Below are experts of layer 7 (counted from 0) of a mixture-of-experts language model. Rows are named router (the router's row for the expert), down (a neuron's output weights, with its number) and show model dimensions 0-127. Each number is 128 + 24 x the weight over its row's rms, rounded and kept within 0 to 255. Numbers have three digits each.
Before each expert's rows: a language model's description of what the expert responds to. This comes from a sample of Wikipedia text that the model never trained on.

# expert 27
Word endings before headings
router:119150095119142172131131122140141139110161166145120134132154071145127149148114123152154151148138150119144091163150137138120145101137077161104170121131107076096105086120127110128150137114143127130143150080132062151157158111073105119099076118140118165120084149149131092131105145114121138143125145109114101140121148151107136114148135152154116100158123154105140132156168121129150109120143
down0:124157136134145177099142122140147118138132121130116152107139131139130116137172163120130168144101135116122121109122118135106157138149092143125117155118101124153089145093126101141122144110111122142165139109143126117130114147104081137116107092128142111070103072159126095114117148143125142125127129145099109133167136124099090112122174081157174128124143132146155143109099118133135157173101

# expert 26
Copular and auxiliary verbs
router:140115089119137089117135168147119163117144096124128143091091160144146145159095145097111121123130130142123145178087119132155107121087133079121082122108105133148166137103094149126121139135136121140111130165104195131110146102164113134143161060142140097113144141101134147115155136098139167108133131088124114115144133132103143130109094136156154099120151189163148103118123124089130157155074
down0:148131139147122117137135087100153153112137136098158086165126114136107107086096149169124101149143147143156112156161107146104131112103134129120155152110085147123130177116134169121139096149126178116109097103133151183119138115139101108119086141084135115138132151111100126100157131106164105096151106129177150152114116135156173134168116143117142098093137156095122162117140149125127148135101

# expert 61
Institutional and topical nouns
router:101120142105179116117099099135166155113124140133102159116099116110149163150134091137153121128094129125114095122131148112088156073106130134102178118129103122169094118146135139129138171143146133169139135153124122100181137122080176150125099152072115102105137096141135103134125135148150085117102097159125107141097131126144151141137110111088170149129145100132133140109108125170154116145142
down0:144123166103133116132142096110131111125134143116115091129140106133180157133159179182131184160107105182088110170136114125139198155096090105124160177139089137103119108132150143163106129176114174140127114159128113116143124187100157136145162135114118131138120133122124137134113105086118112113163125108106110138136171122166144126122095091116138161133134113137125132132121155130117152151163

# expert 23
Election and date prose
router:110119135087166144106170137141054121111142117117163121125166124134174085181163126158117132107123114133117089144159175121134147167156100110160072099104136118116122142125132141130119097108111144140160166118127112117093089133100133146162145078156145136124147145162118152162163126128100157132106131097129166099127138146152165127149108138115122121161145113110160112148168147144108111136128
down0:127179120121090151131110091093141211128104169158087126122078123105118151109128095099150148129152124117107131110108099172103132093108121129140123141112096124085124130108124081149138137150141092111091127103114142137136119139141165114072133129134134107136139113157111116135148100164125158142127149158153083108132104108109078135143137152128128173104155127153186167115068156088129132133145

# expert 41
Dates in tables
router:111111105096173127144167128138071124136128098131142130141164107140161164129152156179159119087151093083146098155144123093137127142132138120078085106108086107114140151120152123142097116146106137117134122115145132152140102142116154138099172104141116181147132153102116129157093105168085088119139149134146165116138131088169115121120146134167134100157115151113176119160121157165081109103108
down0:144121139123140149111127119116136137114120110135135103117098101135158119097130153155141144108133139159072150132116142130143165117163143169125198147063161142133158075095114114135140133105115117129139114132161150066133122141128134126155123123084146072131129127143111128137147124086120145128160149122106171129109094133151111109116120149089135174120145115133167113109130128144118129083135

# expert 50
Line and item starts
router:140160117138137065139136114106088173140107138123145148151137103148088134087141172181132115125145123120140134103146142143116118138115146198116115117114168142109161119119115113141147132136142131163166107171105119128094086158131172117124127132148117129117139098152112116085090104144109164111164128168130138121094127148155133080137152109095098091101101102122129139148132106116131164120094
down0:120085133128073128124114165118140118121124132104113123142126122138145121137140144130127144133119135124125089150169142152097140103124118123103111118138103125137135152126096149128153139154182075161113164112156131143119106085132181107134135112141124073123100114152129133113114129132145142096161119128133118104152145143126137166151120078101127144128168133086099118166135131171138119093120

# expert 4
Modals and past verbs
router:153144169132136074139132117139101129145113123143087167154169115135118099158138154185137146159139118124129131131082149113097126145151122094201156150154065132098152145121083136130137144096127103119099091101086090159128091094102124100093173124126106120123176137136124133159132133133114136125112094127084172136151132101124112139108123133159128101156138105106138147158146103132119100114118
down0:126145089161133145133144155122120110113095095131109100135104154134125134128089170068117125122115151169089096106131146126087155065181166113112104099113155105122087130155169121119133127135126133132077121125123137139126096140124152141177112099119117111128121133151108140121111150161124154128079098146143136147108103133153144104134124077178098118133150103100153137159090142170123124135121

# expert 58
Infobox technical words
router:151107101174160170134174127154158083102166127116152129085138145147102127150132105109141131120120145190137119107107128099131144160093113097184149141127132146101128142113118125096129167137146132129152127116100156116137122157120124084125091094113127137140115117143132114135083157114111125119143155089173130120134142096161104147110119112126160089125111115141175142142162143116073102145145
down0:147117113138176119068111124108119121105126161090150170164134116063110173106151139114155106143137155136103070120100150126117121103129155158146155136127155128147108130139125186125109196201125140119147116155113098136128144114105131127162116138095087123127126104120137160130153145127116095153163122162130128127128099135137136109128117185112114072122105137146124096109137102130138139145140

# expert 60
Verb stems before suffixes
router:154090131098165059141086102142149130172127133124130174078125104107130119115171157143140112183102089134137111165122156139088150167154153133167145117133092132120096140119120141113129131148118093167151092093087095102120134131128129105103161159109156090101174112145117124147122122168133125124110080118112184100145110119155166114141122114150153118117153102112130108146094105157132150123119
down0:140102136104144161136136092165113168117144142130102132094078147174143121133161148169139134082089112134123104166149118115121154139150096107134174164105177155134114145122102112138106078119112115136092151121100144123141167117125120140131112137125122089157116100135088160134125145116095157105138132114150104116117121120123133083164158107106153126092133094127078176104097126121131124137148

# expert 9
Abstract nouns after determiners
router:129179123121114098127129111144178134134103085134143116131088165191130119170091154096138136105123153123077143178115140157111125099133125107094140104127139163135142130111149149134101172131131148132111177147118160114116144107140113102157154120117124062130118133126137148112129114113171122127105080119131121127120151131117165136138135108123150144125169169142150138109094106114108160159159
down0:093113143126107107136145132118109137130111143109102130094136139094122098121134146136171153168129108125103182109119114100119182137111107130184173108135184145137104145113164116141085125122165130141124115141158114074159104148119092130132109133105109120125125095121108137192094142131112115136116173132143096141091124100152104117114151145112100108132083156166123148142127124127094136108106